Weights of a small mixture-of-experts language model, trained from scratch on English Wikipedia: 128 experts in each of 10 layers.
Below are experts of layer 6 (counted from 0) of a mixture-of-experts language model. Rows are named router (the router's row for the expert), gate (a neuron's input weights, with its number), up (a neuron's input weights, with its number), down (a neuron's output weights, with its number) and show model dimensions 192-255. Each number is 128 + 32 x the weight over its row's rms, rounded and kept within 0 to 255.
After each expert's rows: a language model's description of what the expert responds to; "comes after" lists some tokens at least twice as common just before its tokens as in all text. This comes from a sample of Wikipedia text that the model never trained on. Tokens count by the router's weight.

# expert 27
router [152 124 145 154 132 225 114 154 151 143 138 154 162 130 132 166 153 103 119 160  99 148  73 132  84  79 132  92 165  70  89 129 161  69  98 100  96 131 105 111 149  73 157 108 148  75 142 133 107 115 130  97  99 116 189 110 135 109 183 143  42 128 125 131]
gate0 [109  88 139 102 130 154 158 126  76 187  80  80 126 174 138 132 122  83 112 108 129 119 151 138  78 166 128 150 126 130 141  90 129 130 151  72 138 102 140  75 131 184 116  88 123 130  76 106 140 111 132  79 132  85 141 140 104  72 142  87 145 102 115 115]
up0 [181 157 178 108 170 134 116 126 157 160 161 142 163  89 121  83 143 132  92  79 127  69 179  73 143 118 120 178 128 124 181 171 144 116 117  75 114 119 139 167  89  98 148  96 169  40 124 152  88 116 132 109 145 130  83 127 196 107 146 137  70 113 108 178]
down0 [152 139  71 113 107  59 100  73 101 154 130 122 118 111 128 200  88 113 165 116 119 201 145 145  75 157 108 126 105  97 125  85  94 108 126 104 108 140 138 161  76 106 152  64  81  87 159 142 127 167  75 118 166 116  92  71 193 109 154  60 160 180 158 154]
gate1 [130 129 140  96 175 114 143 139 133  72  93 191  66 121 162 103 143  53 101 160  85 237 178 125 106  94 124 129  86 160 171 162  71 130 125 162  95 162 193 172  93 125 137 134 144 125 138  94  83 191 151 127 109 126 143 133 147 128 123 140 122 119  84 123]
up1 [115 113 121 142 142 165 147 116 118 100 189 117 149 177 125 153 157 164 137  75 175  67 150 119 146 120 113 175 150  89 135 165 111  59 154 108 164 114  62 109 148 151  87 121 108 143  76 128  89  94 122 106 144 119 108 112 124 109 124 168 153 138 117 176]
down1 [130 154 130  88 156  88  84  96 162 106 181 142  98 108  68 104  99 113  74 132 173 152 100 115 190 117 111 143 140  32 161 210 161 112 151  82  97 146 105  73  75 113 158 116 109 138 114 150  68  89 142  83  80 117 102 154 153 100 107  94 143 114 107 103]
What it handles: The word born inside parentheses after names in surname lists, plus place, known, died, medal, and blank table cells.
comes after: " |", "-", "|", " was", " (", " is"

# expert 47
router [ 92 120 151 117  78 117 120 179 110 140 181  40 154  88 100 179 135 132 109 189 152  85 119 130 110 103 183  97  80  72 138  96 139 106  66  96  97  86 152 206 159 109 101  81 149 146 154 180 116 110 144 101 126 138 150 136 116 101 177 158 119 183  94 141]
gate12 [147 170  99 149 156  79 122 116 137  92 141  96 120 146 193  74  83 111  76 125 136 164 117 142 151 150 139 151 122  88 130  93 139 159 116 172 146 146 160  93 191 106 143 108  97  98 143 127 153 139 139 122  72 185 227 162  64 167 132 100 129 147 104  77]
up12 [ 92 105 143 128 119 141 151 149 115 176 138 123 170 138  87 128 166 115 172 166 122  99 128 127 131  98 151 146 118 118 157 114 160 101 155  87  94 167 136 154 105 121 149 112 172 194  81 101 124 124  73 141 117 115 111 119 164 111 101 102 119  94 179 185]
down12 [148  94 135 134 105 149  84 127 104 175 104 134 146 124 119 154 100 109  93 180 111  78 159 138 183 136 148 151 156 165 141 134 150  87 131 160 101 111 158 143 162  67 141 128  89 155 129 148 136 135 179 123 130 102 155 118 109 150 133 127 114 141  98 134]
gate13 [158  83 134 123 152 111 174 150  68 138 147 169 146 115  79 120  83 137 148  97 107 163 167  73 140 163 192  77 159 101 129  95  89 128 131 158 109  85 106  97 116 115 120 119  93 117  51  83 136 116  70 161 116 155 151 116 141 150 167 166 119 170 112  93]
up13 [173 167 100 173 124 121 138 109 230 127 130 167 136 129 124 100 113 138 108 137  83 116 105 128 129 152 111  92  64 147 138 161 147 112 136 150 110 160 141 190  98 159 118 113  65 144 119 143 100 133 100 102  94  96 137 106 108 139 118 176 114 196 221 118]
down13 [155 110 150 118 152  93 120 104 192  97 112 106 127 149  67 129 143 144 137 153 142 186 141  91 143 167  85 145 169 131 133 196 120 128 126 144 125 137 143  82 116  96 139  88 147 120 102 124  91 125  92 117 123 110  86 175 111  72  88 142  88 114  97 123]
What it handles: Prefix pieces re, pre, pro, trans starting words like reorganization, Previous, plus line breaks ending list items, table rows, and == headings.
comes after: " |", ".", ")", "\n", " =", "=="

# expert 50
router [142 143  96 111  60 129 124 129 150 142 162 157 118 140 108 176 128 185 164 155 106 103  90 117 138 102 185  87 151  53 103 135 148  80  85  58  80 159 163 139 173 130 145  86 153  88 184 123 136  67 157 138 100  74 140 109 151 164 160 115 103 144  73 175]
gate0 [133 124 118 160 146 153 107 132  84 134  97 140  97 123 139 130 214  88 115 140 111 132  84 111 127 149  83 122 109 115 157 111 136 117  78 168 118 149 161 132 121 219  80 127  72 140 174 122 145 180 142  85 114 150 148 135 129  99 109 131 141 124  71 132]
up0 [103 109 101 144 110 123 118  63  99 121 123 140 128 143  95 135 215 126 139 119 108 141 117 111 159 140 108  96 157 163 151 108 174 134  42  73 112 160 151 143 115 165 118 152 110 128 155 133 157 134 129 110 122 104 145 161 118 152 139 115 136 130 175 109]
down0 [124 119 101 102 122 163  69 135 150 143 164 130 115  42 150  95 102 153 171 156 144 156 141 172  89 145 161 104 168 131 110 129 146 124 156 146 152  79  81 108 134 140 114 138 101 141 114 125 139  83  83  59 105 126 104  55  98  90 121  69 157  97 131 143]
gate1 [127 149 117 144 149 137  68 115 125 124 160  92 175 113 110 183 113 150  74 112 154  93  97 121  94 158 159 136  97 126 196 174 149 162 101  94 140 107 140  84 124 157 192 125 141  93  86  98 167 126 144 102 114 189 106 112 116 139 133 116 119 105 162 142]
up1 [114 107  97 139 119 172 166 151 161  62 161 164  83 174  91 116  93 152 144 140  98 124 142 112 212 131 179 109 132 116 110  91 174  73 140 126 145 143  68 126 140 119 117 123 115 135 178 143 159 141 145 135  64 104 163 132  82 141 109  92 180 142 103 104]
down1 [193 139 144 164 107  97 144 119 162 152 147 148 149 183 143 174 123 160 136  91 163 142 105 138 118 112 127 130 152 120 108 146 103 134 113 165 103 161 118 108 120 167 116 142  89  90  96 154 137 136 154  90  67 169 179  58 139  87 169  95  85 118 132 149]
What it handles: Opening pieces of longer words, mostly verbs, such as dec(ide), comm(and), rec-, dep-, el(der), plus pipes separating table headers.
comes after: "\n", " d", " a", " to", " his", " was"

# expert 44
router [150 182 139 143 130 148 150 167 106 169 148 114 173 126  93 198 115 162 139 186 119 149  82 102  78  95 180 132 149  48 118 103 111  93 100 121 135 138 116 162 152  82 120 124 107  83 136 118 103 132  89 141  94  87  84 116 173 125 138 160 100 169 143 162]
gate0 [195 148 168 121 150 179  56 146 147 102 110 153 106  87 163 122 114 118 106 134 127 151 174 151  56 166  58 200 121 132 132 147 112 105 183 138 145 105 109 113 118 131  86 178 111 175 118 131 111  98 180 173 158 169 147  76 115  65 158 116 126 123 110 136]
up0 [220 106 137 107 111 142  39 138 157 106 132  93 158 145 150 113  84 124 122  98 171 146 168 140  59 175  95 133 127 145 116  81 143 141 176 147 118 111 156 130 115 101 130 138 152 140  86 138 144 102 166 176 187 152 135  94 107  50 126 145  90 149 179 124]
down0 [168 129  97 130 156 106  77 115 118  81  89 158 172 121 150 125 175 180  63 105 118 184 144 115 145 126 191 155  85 130  87 110 113 133 110  87 157 122 117 110 165  88 108 161  81 140  84 131 130 144 138 142 115  74 187 103 111 112 173 155 110 114 140 101]
gate1 [ 86 152 144 144 167 165 163 125  96  92 128  89  93 129  83  96  42 126 136 143 123 123 133  98 153 160 151 175 163 166 154  84 111 152  76 123 108  89 102 136 166 130 148  69 119 190 101 144 113 135  88 132 194  79 179  72  92 106 127  80 112 120 200 138]
up1 [142 118  61 129 128 107 116 120 169 136 108  81 173 137  98 101 145 111  64 107 124  85 158  99 127 157  71 155 149  86 148 137 122  75 195 180 121 120 110 100 154 133 109 190 103 135 131 115 120 119 147 128 132 150 121 104  89 123 108 137  98  97  98 182]
down1 [116 167 157 111  88 147 123  96 125 145 121 110 115 116 131  98 121 105  88 153  85 130 135  56 126 132 187  71 128 108 141  41 122 124 154  91 175 104 160 142 179 159 111 144  79 134 156 147 167 189 118 100 123 109 136 135 144 108 141 179  94 199 133 121]
What it handles: Number words and quantifiers like two, three, several, many, some, plus percent signs and figures in election result tables.
comes after: " |", " of", "%", " ", " for", " with"

# expert 32
router [136 156 175  98 143 140 129 202 140 127 178 143 171 126 136 182 112 132 140 194 105 130  81 155 142  91 170  91 137  94  76  91 187 120 103 125  98 155 149 157 131 100 150 112 100  75 155 118 118  77 139 132 126 124 113  91  70 158 139 121 142 153 101 129]
gate0 [131 140  76  82 140 145 101 170 133  93 144 136 153 179 135 116 186 125 131 200 136 106 126 146 105  70 161  90  86 135  96 122 157 124 195 196 147 112  99 124 151  90 189  65 118  92 151 146 116 129 170 157 188 100 130 132 118 145 122 105  77 121 116 151]
up0 [ 84 183 194 108 141 151 167 104 123 120 131 140 132  78 179 145 130  86 162  89 131 110 182 144  89 154  74 162 106 150  76 188 122 131  55 127 128 150 123 128 106 137  94 152  95 125 103 124 137 121 129  80 119 111 182 127 144 149 116 154 126 167 163 167]
down0 [123 120 125 119 155 105 142 102 143 181  98 142 103 115  82 193 150 146 153 131 117  89 103 197 137 115 117  59 100  84 106 164 123 124 144 165  88  62  96 125 103 108  78 136 191 130 105  79 110 145 136 109 100  82 176 207 152  96 128 144 155 110  96 173]
gate1 [120 117 154 118 150 101 115 185 142 120 103 124 147 126 110  83 197 139  94 165 236 149 191 130 172 151 120 156 121  91 128 139 138  79 162 154 152 158  98 124  79 128 172  96 104 136 142  92 157 132 125 154 152 130  95 116 113 159 117  75 122 114 118 108]
up1 [125 114 219 119 151 148  90 138 150 134 112 131 134 106 141 111 124 157 152 135 150 167 170  96 148 113  52 178 113 123 139 135 126 104 154 135 124 133 136  99  71  58 183 101  88 193  56  58 138 173 136 126 110 113 117 104  93 132 149  84  93 119  94  91]
down1 [129  79  93 122 127 142 107 120 137 148 139 119 179 121 126 179  73 200 171 157 116 135 132 151 199 178 180  79 103 204 175 115  64 106 126 184 128  99 149 126 140 226 114 168 140  80 171 142 102 120 147  56 103 103 128  67 102 123 121 129 123 140 142 141]
What it handles: Pronouns and relative words such as which, it, this, there, where, they, especially after commas or "many of", plus the -ing suffix.
comes after: ",", ".", " that", " Th", " but", " I"

# expert 26
router [124 145 143 115 119 141 154 163 156 130 146  93 179 164 129 148  98 142 155 169  95 113  94 107 123  91 129 130 131  68 137 131 133  85  53 114 122 122 137 164 169  70 133  82 142  78 175 116  79 139 120 122 115  93 143 118 146 182 159 128 109 133 124 156]
gate0 [172 161 124 188 149 154 156 115  66 110 117 128 133 111 145 102 111 118 115  80 159 163 100 158 101 123 106 153 104 123 112 176 124 166 138 185 135 191 134 111 139  84 105  89 183 144 131 132 171  95  89 107 127 133 172 107 145 151 141 136 130 140 133 133]
up0 [ 63  86 145  75 126 123 125 110 171 119 160 114  74 115 115 174 138 140 170 160 141  85 142  93 169 105 169 132 123 115 124  94  96 106 110 129 109 106 139  93 140 157 138 190  22 141 146 127 110 188 121 186 147 130 116 116 125 126 146 136 130 119  81 126]
down0 [154  82 121 150  75 135 156 170  65  98  99 155 191 137 146 107 158  93 104  91 166 121 106 185 164 124 111  86  67 144 114 123 141 120  60 214 122 124 173 168 108 114 100 122 139 115 128 120 101 110 118 108 159 106 162  67 145 116 109 109 112 100 107 114]
gate1 [ 86 181 131 110 117 128 120 102 119 166 129  60  91 165 132 124  77 124 124  84 150 171 103 135 119 117  94 109  78 116 116 162 113 103 122 130 122 141 116 117 112  97 132 186  80 104 146  75 184 130 116  94 166 103 161 174 141 117 122 133 111 121 104 116]
up1 [140 187  62 147 118 101 122 155 168 133 113  64 130 149  93 160 107 117  77  83 137 181 139 166 119 136 106 134  92 133 174 146 135 134 130 151 139 123 101 163 146 112 145 174  64  94 127 147 154 117 114 100  96  72 195 172 174 108 144 145  94 182 126 136]
down1 [122 119 144 157 135 100 161 151 163 111 105 126  30 100 121 146 116  79 146 118 153 124 111 159  85 172 120 102 103  83 118 118  48 122 133 104 157 164 161 153 102 151 128 175 176 108 119 129 197  93 150 117 146  95 194 192 108  78 152 139 181  71 128 168]
What it handles: Capital first letters of personal names, often first names or Mc-, in table cells, cast lists and sports rosters, such as M(ason), J(enner).
comes after: " |", "-", "|", ",", ":", ";"

# expert 62
router [108 117 100 152 142 155 159 165 174 137 137  87 159 159 155 159 131 118 166 200  94  64 103  95 150 132 149 106 138  74 101 127 148 127 102 154 115 172 165 167 182 142 145 121 142 133 164 160  86 110 100 121  86  73 122 139 155 148 156 128  95 148  85 147]
gate12 [155  88 137 105  98 175 144 139 170 123 128 186 150  90  78 133 156 137 130 159 164 137 121 104 116  97 172 124 123 156 151  93  73 220  82 171 149 150 140  67  79 149 134 160 153 134  71 100 154  87 124 124 205 185 150  95 156 125 128 123  93  57 165 133]
up12 [193 114 144 180 167  50 111 130 112 140 135 139 137 128 124 155 103 108 153 144 134 130 150 120 146  97  99 134 149 150 148 151 125  48 192 106 130 155  98 138 180 116  89 126 152  96 121 125 106 171 195 126  70  93 127 163  99 116  43 130 110 146 136 133]
down12 [107 104 153  56 145 165 145 174 103 138 130 135 151  89 115 172 146 150 171 122  97 118 160 102 104 109 128 142 124 132 181  34 121 152 164 192 162 191 124 149 160 117 157 156 138 103 148  96 105  98 107 101 174 115 123 139 130  92 135 137 121 177 144 124]
gate13 [141 115 152 153  87 104 125  77 115 140 138 128 117 110 138  81 177  95 101  72 158 164 171 133 155 159 118 107 153 105  97 101 116 156 101 165  95 128 125 167 113 137 139 125 149 161 154  83 151 131 148 115 177  87 152 112 163 177 100 115 132 106 132 103]
up13 [106 146  86 105 152  79 118 143 161 134 158  37 117 111 143  84 133 161  80  85 142 145 121 116 158 172 105 148 159  57 127 123 123 165 184 116 104 113 122  90 135  80 123 103  89 138 165 150 107 119 165 135 109 139 129 156 180 136 184 197 145 155 147 165]
down13 [132 124 144 127 176 138 158 105 165 147 137 139 167 122 131 147 136  75 168 104 123 149  77 177  89 169 176  97 157  94 155 136  78 121  98 111  95 147  96 118  72  48 101 165 150 119 201  86 159 126 130 145 126  63 180 125 117 125  79 128 115 104 117 120]
What it handles: American place and university names like New (York/Mexico), California, Michigan, Western in sports and college contexts, plus word starts inc-, conc-.
comes after: " |", " the", " a", " New", " B", " in"

# expert 28
router [105 107 165 139 145 198 149 180 173 102 170  93 130 120 106 158 111 156 137 174 156  83  98 131 154 109 125  70 176  72  88 148 170  88 108  84 107 140 124 111 173 120 131 121 135 102 170 169  87  58 120 119 129  77 154 114 142 171 144  69 105 192  81 166]
gate0 [ 74 135 112 126 124 134 160 120  66 106 158 120  71 129 119 101  87 152 154  71 119 107 160 101 138 138 122 107  95 187 158 122  43 102 175 131 151 134 158 171 114 128 150 177 112 154 136  95 152  98 159 103 102 113 126 121 119 120 139 125 156  97  93 142]
up0 [110 128 116  68 132 137 139 116 143 118 145 152 105 101 125 139  93 221 161 141 163 130 158  53 122 113 148  77 170 139 176  91  96  93 129 177 156 166 136 183 152 125 145 223 124  82 134 122 153 101 137 115 161 148 120 100 145 104  89 156 148  94 172 121]
down0 [ 93 102  82 170 117 123 134 164 150 121 122 133 136 154 197 156 149 208 155 125 212 127  73 114 148  67 110 175 103 149  82 208 164  97 192 124 136 159 135 145 171 106 149 184  98 124 111 107 109 136  85 103  96 161  95 176  89 137 109 161 161 171 122 163]
gate1 [113 118 159 149 151 148 147 106 150  98 143 108 152 152 140 107  79 102 119 110 133 155  97 104 118 131 102 144 159 110 100 168 134 114 199 131 159 135 118 162  95 101  96 117 109 119 125 109 138 127 117 113 137  92 126  73  95  99 121 114 112 117  91 131]
up1 [ 99  83 147 114 132 150 132  93 151 155 177 140  88  36 175 128  69 155  78 180 170  89 134 150 127 138 114 131 128 126 118 180 150  90 176  97 137  67 138 146 111 128 180 112 147 125 155 140 130  95 117  85 125  88 102 141 136 125 116  93 100 158 114 117]
down1 [177 164 123 126 113  74  97 123 160 131  97 145 153 126 168 131 123 145 139 123 115  84 141 167  92 124 109 164 135 133  57 127  77  77 151 119 120 163 157 205 122 147 101 150 156  89 122 160 136 111 144  96 155  43 188  61 142 106 144 122 171 144 147 154]
What it handles: Final pipes and line breaks ending table rows full of numbers or empty cells, plus raw byte pieces of non-Latin script.
comes after: " ", " |", " 0", "%", ";", "0"

# expert 59
router [117  82 109 145  77 130 138 149 129 145 145 107 232 135 104 198 109 138 186 255  87 166  92 149 139 128  98  87 179  93 123 112 116 118  81 143  95 136 151 136 165  71 134 106 149  74 126 156  73 121  98 144 110 137 140 106 143 134 159 142 120 142  80 118]
gate0 [111 136 147  62  71 123 143 136 132 104 109 123 130 102 102 113  90  81 139  89 107  80 143 118 145 161 116 136  74 163 126 105  75 119 204 170  93 169  75 123  58 184 165 127 143 130 109 163 191 108  81 111 118 141 124 132 120 180 103 122 162 150  90 114]
up0 [148  74 124 157  77 104 148 121  98 119 113 118  91  95 111 128 163 183 124  83  88 129 133 118 100 156 149 118  62 123 126 144 129 160 136 108 121 121 167 136  75 127 123 105 123 126 129 130 126 163 152 130 179 196 136 121 110 133 144 134 164 152 112 120]
down0 [138 153 141 148  89 167 139  75 101 130 159 118 167 159  91 117 159 116 114 105 153 149 194  39 120 123 169 167  89 145 102 117 143 178 106 168 113 100 203  97 117 113 134 139 174 156 177 137  46 107 106 145 140 139 128 150 136 112 153 154 133 128 165 154]
gate1 [ 75 124 159  84 154 121  81 136 161 137 120 111  60 153 183 125 145 164 145 173 151 143 147 115 139 154 115 133 167 149  99 105  98 139 181 116 118 120 136 173 101 188  95 134 136  99 165 105  79 154 133 165  67 116  90 193 112 144 169 114 101 137 124 181]
up1 [153 109 171 117  50 191 135 141 133 122  87 110 132 146 114 168 160 119  90 111 153 122 113  98 152 147 165 129 115 133 101 167  71 123 156 110 190 149 125 102 108 150 126 164  84 141  70 154 147 185 182 104 129 110 143 124 109 108 142 148 138 180 188 118]
down1 [136 191 190 107 153 108 138 132 151 150 166  66 167 157 148 124 147  63 171 168 146 107 160 150  66 160  70 144 128  33  92 197 137 141 148 125 143 160 182 139 118  83 134  80 130  65 115 134 195 103 144  86 150 159  91  68  79 110 129  68 141  95 129 106]
What it handles: Pieces of place names and directions in locations, like southwestern France, northern Alberta, commas in Flemington, New Jersey, Tobago, Savoie.
comes after: " in", ",", " of", " New", " South", " Al"

# expert 10
router [103 172 135  85 127 230 126 118 151 102 175 103 165 158  71 211 112 105 187 159 125 122 107 134 146  68 137 156 129 106 130 156 116 106  96  82 104  86 169 171 140  86 147  77 153 110 160 131 102 129 137 104  68  69 110 113 133  91 181 143 112 133  72 186]
gate0 [128 136 135 185 119 173 158 163 169 141 108 117 152 158 125 134 148 172 117 160 122 140  82 171  69 174 134 157 110 145 102 138 186 156 104 140 145 155  84 111 132 163 114 112 184 156 153 106 127 113 143 168 152 143 128  86 127 134 180 118 113 114 144 150]
up0 [ 84 100 147 129 125 116 117 120 131 180 150 123  74 114  94 109  77 100 112  92  73  82 195 115 135  99 166  85 127 176 126 161 102 106 140 103  78 133 133 119 142 100 173  99  62 186 125 101 119 111  95 158  87 125 122 160 119 176 124 150 132 184 125 157]
down0 [157 155 177 176  83 147 187 145 139 124 140  80 139 133 128 115 173 147 110  78  76 108 157 131 204 180 175  97  53 113  97  71 183  98 181 146 118 115 140  86 146  75 138 129 104  68 104 180 112 117 104 141 128  89 156 131 134  94 113 175  95  80 130 150]
gate1 [194 141  89 176 125  92  87 109 140 119  86 106 100  40 131 186 103 128 146 153 146 126 181  78 147 104 146 138  81 156 111  98 139 167  90  90 124 116 153  98  75 125 170 154 177 137 147 132 144 157 154  69 149 116 132 133 101 176 149 126 196 155  94  97]
up1 [190 165 115 151  37 114  82 122 133 159  96 132  77  96 114  99 168 150 111 135 148  82 126 150 107 127 151 139 172 159 165  49 122 204 113 102 126 103 155 105  76 120 128 133 142 141 125 143 156 151 151  78 121 117 131  38  51 130 136 125 189 107 131 111]
down1 [ 86 153 150 148 166  79  86 203 137 128 164  94 109 158 134  93 174 141 107 132  85 166 146  67 173 139 128  77  93 157 146 116 158  86 184 204 112 182 148 111 126  95 121 148  52  68 100 109 127 141 181  84 105 143 111 225 167 114  89 109 154  94 173 117]
What it handles: Single capital letters starting abbreviations or capitalized words, often after an opening parenthesis or line break, such as (SAMHSA), PTS, (TBTA).
comes after: " (", "\n", " \"", " N", "A", "S"

# expert 22
router [152 146 141 144 100 159 140 111 192 162 150  68 207 127 124 160 115 155 106 198 107 117 107 156 130  91 108  92 143  90 165 112 130  80  54  95 102 128 116 174 156 108 130  75 143  84 165 112  70  99 156 118 138  96 110  83 165 137 106 106  90 136 125 133]
gate0 [154  91 153 145  97 140 148 105  81 135  97 141  57 107  90 124 149 118  82 104  98 104 107 126 112 139 181 142 128 210  85 136 131 139 179 104 128  74 114 120 105 117 118 123 121  74 136 131 177 116 111 154 123 172 108  54 112 149 154 135 114 146 121  87]
up0 [ 85 163  62 101 126 127 103 110 127 117  99  95 173  95 135 191  98 136 135 108 163 124 130 125 132 141 110  93 168 102 159  83  86 140 111 187 105 203 157  91 153 126 148 182 155 126 129 153  91 132 120 149 108  46 127 181 158  72 121  97 132 112 113  80]
down0 [124  75 117 115 175 167 185 105 154 151 181 146  57 122 179 100 154 144 125 103 126 166 124 156 119  92 180  92 138 148  67 177 106 144 163 109 172 133 127 150 137 156 155 105 156 126 120  66 171 160  98 144  93  92 179 147 155 118  89 128  85 148  80 110]
gate1 [110 182 100 145  84 164 138 153 116 114  92 151 113 115 165  22  81 139 104 140  88  92  78 165 121 122 124 104 118 170 115 105 142 174 121  65 149 184 129 159 142 194 129 131 174 158 126 118 128 127 164 121  93 119 111 120 141  95  89 115 120 113 130 140]
up1 [138 141 124  80 148 104 138 195 125  77 110 212 121 114 153  85 133 152  96 128 116 107  91 139 147 158 141  81 115 142 129 132 114 131 139  75 133 140 152 167 119 164 129 157 180 138 148 120 140 124 133 116 150  96  66  95 130 141 105 116 147 120 124 113]
down1 [143 135 102 169 138 140 108 153 129 164 105 215 192 112  93 111 130 136 100 105 177 163 144 150 127  94 176 104 112 173  94 119 171 105 100 134 167  91 155 118  88  99 118 141 107 122 106  87 158 120 121 102 157 109  33 120 152 101 176  59 155 169 107 110]
What it handles: Pipe separators in sports tables, colons in dated career lists, equals signs in headings, and "based in" before place names.
comes after: "\n", " ", ")", " University", " Location", "\n "

# expert 16
router [114 113 120 125 108 194 137 121 172 142 148 116 139 170 158 163 125 111 164 194  80 153  77 124  93  91 148  84 117  98 103 108 162 108  82  89 133 103 137 168 138  53  90  67  96 130 151 139  75  92 126  83 106  93 118 146 155  85 173 200 101 174 128 136]
gate0 [ 97 187 128 146 174 104 143 160 147  72  87 137  99  85 135  95  84 125 104 125 179 105  93  65  95 128 132 140  73 146 140 136 124 129 133  92 145 133 104 180  78  87 137 126 106 188 106 132 126 155 147 132 145 133  87 114 144 132 146 125 164 169 109 107]
up0 [122  72 148 103  91  89 131 148 134 206 196 157 128 153  80 191 149  91  89 126 146 120 134 138 174 145 144  81 128 150 150 113 115 121 115 127 114 119 145  87 132  99 154 154 146 109 125 136 120 168 116 160 110 146 170  80 153 109 119 138 136 122 159 129]
down0 [116  99 142 109 147 118  94 138 143 145 163 136 107 162 151  79 157 136 163 116 136 139 151 106 108  62 139 135  89 136  85 189 166 123 169  81 119  90 170 132 160 110 117 134 114 112 134  67 124  82  58 133 110  93  68 139 128 189  75 112 119 140 117  74]
gate1 [122 110  82  79  58  97 170 141 104 116  91 120  70 141  93 107 168  78 101 138 192 106 127 144  84 150 105  59 152 153  78 113 161 148 155 183 128  90  90 113 104 133 150 150  97 153 143 143  76 145 157 186 108  84 145 129 149 101  85 127 127 126  94  82]
up1 [171 107 115  92 106 105 155 111 121 120 141 146 115 143 132 100 162 113 134 154 120 142 177 132  97 150 115  57 148 149  94  47 130  91 127 182 117 110  86 133 145 106 123 162 129 111  96 141 107 115 113 152 178 141 166 112 160 102 135 123 199 162 123 138]
down1 [110 158 163 112 102 153  79  85 163 183 159 172 179 149 212 162 162 130 126 108 135 113 134 190 137 173  76 121 128 132 171 169  88 118  70 140 136 181 118 143 122 177 143 117 145 141  93 142 149  94 123 152 172 151 161 107 152 151  94 145  87 115 165  59]
What it handles: Opening words of multiword proper names of countries and institutions, such as New Zealand, United States, Royal Air Force, British, Soviet.
comes after: "\n", " of", " the", "-", " United", "ian"

# expert 24
router [109 138 151 162 141 168 123 182 131 117 153  69 133 137  94 189 154 104 145 157 118 142 106 119  95 133 101 101 126  52 120 146 134 143 112 114 140 137  98 182 171 105 155  96 144  84 125 147 136 155 116  84  78  90 142 147 130  98 107 118  47 174  87 139]
gate12 [127 159 158 152  82 143 131 154 101 163 124 143  93 124 138 130 136 165 191  98 157 146 104 150 101 137 102 114 131 113 146 112 137 135  99 139  95  96 135 126 141 132 141  73 191 133 124 113 146 159  85 109  69 141 174 124 119 142 110 124  70 175 128 118]
up12 [ 96 103 162 185 118  94  91 147 117 119 119 122 130 142  94 136 111 182 165  89 116 138 112 134 120 129  95  92 167  82 180 140 115 123  55 118 102 143  86 123 132 149 135  92 148 121  94 155 155 165  68  97  70  91 180 132 149 124  75 123  43 115 114 126]
down12 [174 154  61 134 132 146 112 154  86 184 114  92  93  88 153 107 107 100 126 138 182 147 179 159 136 170 178 150  93  81 120 139  70  78 145 195 149 184 102 159 106  64 141  94 107 118 166  70 136 169 110 147 108 193 112 156  50 115  88 153  98 135 179 206]
gate13 [108 110 137  91 148 101 118 130 119  97 167 128  80  84 144 162 151 112 165 110 129 151 173 147 134 109 111  68 159 152 116  89  80 145  81 153 117 118 166 112  93 141  84 116  89 192 143 154  83 169 113 174 110 137 139 150 129  90  89 123 168 150 127 177]
up13 [104 158 155 108 104 104  53 132 119 135 127  90 114 156  67 119 169 103 125 126 130 130 145  96  94 158 160 145 130 141 113 189 151 177 131 141  79 132 123 128 136  93 174 119  88 147 179 132 146  94  59 131 153 193  97 162 212 153 140 130 162 133 152 105]
down13 [132 128 143 211 100 140 120  67 188 160  71 141 139 138 136 102 109  86 158 176 160 119 101 144  67 141  85  74  82  91 125 143 102 118 155 165 101 178 158 144 180 124 112 130 133 173  83 118 109  89  74  86 126 143 144  91  97  89  81  77  83 159 142 124]
What it handles: Capital B and other initial letters or accented pieces starting proper names, often in tables and lists, e.g. Bucharest, Betis, Pérez.
comes after: " |", ";", "–", " de", ":", "o"

# expert 51
router [119 175 147 142 112 138 164 118 161  75 169 161 188 136  95 160 128 140 108 173 105 105 124  63 103 120 116  90 136  80 160 115 110  82  92 115 157 135 125 185 175  75 116 109 122 120 154 147  89 141 137 167 100  81 106 129 141 161 138 115 140 193  76 137]
gate0 [148 141 141 110 131  71 108 132 149 126 119 161  72 179 112 157  96 137  88 127 111 169  92 118 108 104 144 194 152 111  58 165  98 123 170  95 124 116 110  98 126 100 113 139  92  68 147 110 153 140 144 117 147 144 130 150  74 152 138  92 157 171 108 123]
up0 [143  93 144 138  96  66 118  58 124 134 100 121 130 122  98  54 135 159 122  92 141 157 101 152 115  50 125 105 122 137  98 152 133 167 112 151 150 135 140 139 124 172 139  94  77 164 142 184 160 108 110 124 147  80  81  92 123  97  76 138 140 142 161 139]
down0 [102 112  83 144 112 131  92 127 132 166 106 132 129 134 115 122 167 159 146 124  76 104 183  89 168 142 108 114 117  77 106 138 149 113  89  69 158 100 115 122 123 121 140 161 158 138 140  86  74 124  79  96 125 159  90 139 130 129 154 160 110 190 177 119]
gate1 [152  97 138  88 102 160  73 104 170  46  93  95 112 113 146 160  79 142  55 118 138 141 140  80 136 144 152  83 152 157 191 148  83 115 129 139  79 161 144 159  83 152 142 143  66 133 109 128 164 197 114 155 121 131 102 131 131 106 108  88 130 163 113  97]
up1 [106 144 142 113 130 122 123  98 155  93 145 118 112 142 139 106 141 154  91 139  89 107 119 117 192 176  80  84 140 181 155 128 105 137 132 145  98 129 129 124 108 138 104 185 129 147 116 120 125 210  76 171 138 110  77 138 161 132 126 159 129 192 136 144]
down1 [133  98 123 101 131 106 102 115  87 122 170 100 153  92 131 114  81 140  98 129 127 140  99 140 134  66 126 213 134 102 147 105  83 145 146  75 163 129 136 107  93 107 146 125 128 183 144 108 114 156 122 158 210 126 141 146 104 109 112  89 151 172 198 160]
What it handles: Single capital or lowercase first letters that start a word, such as P in Porthcawl, T in Tony, cl in classic.
comes after: " |", " the", "-", " (", ":", " \""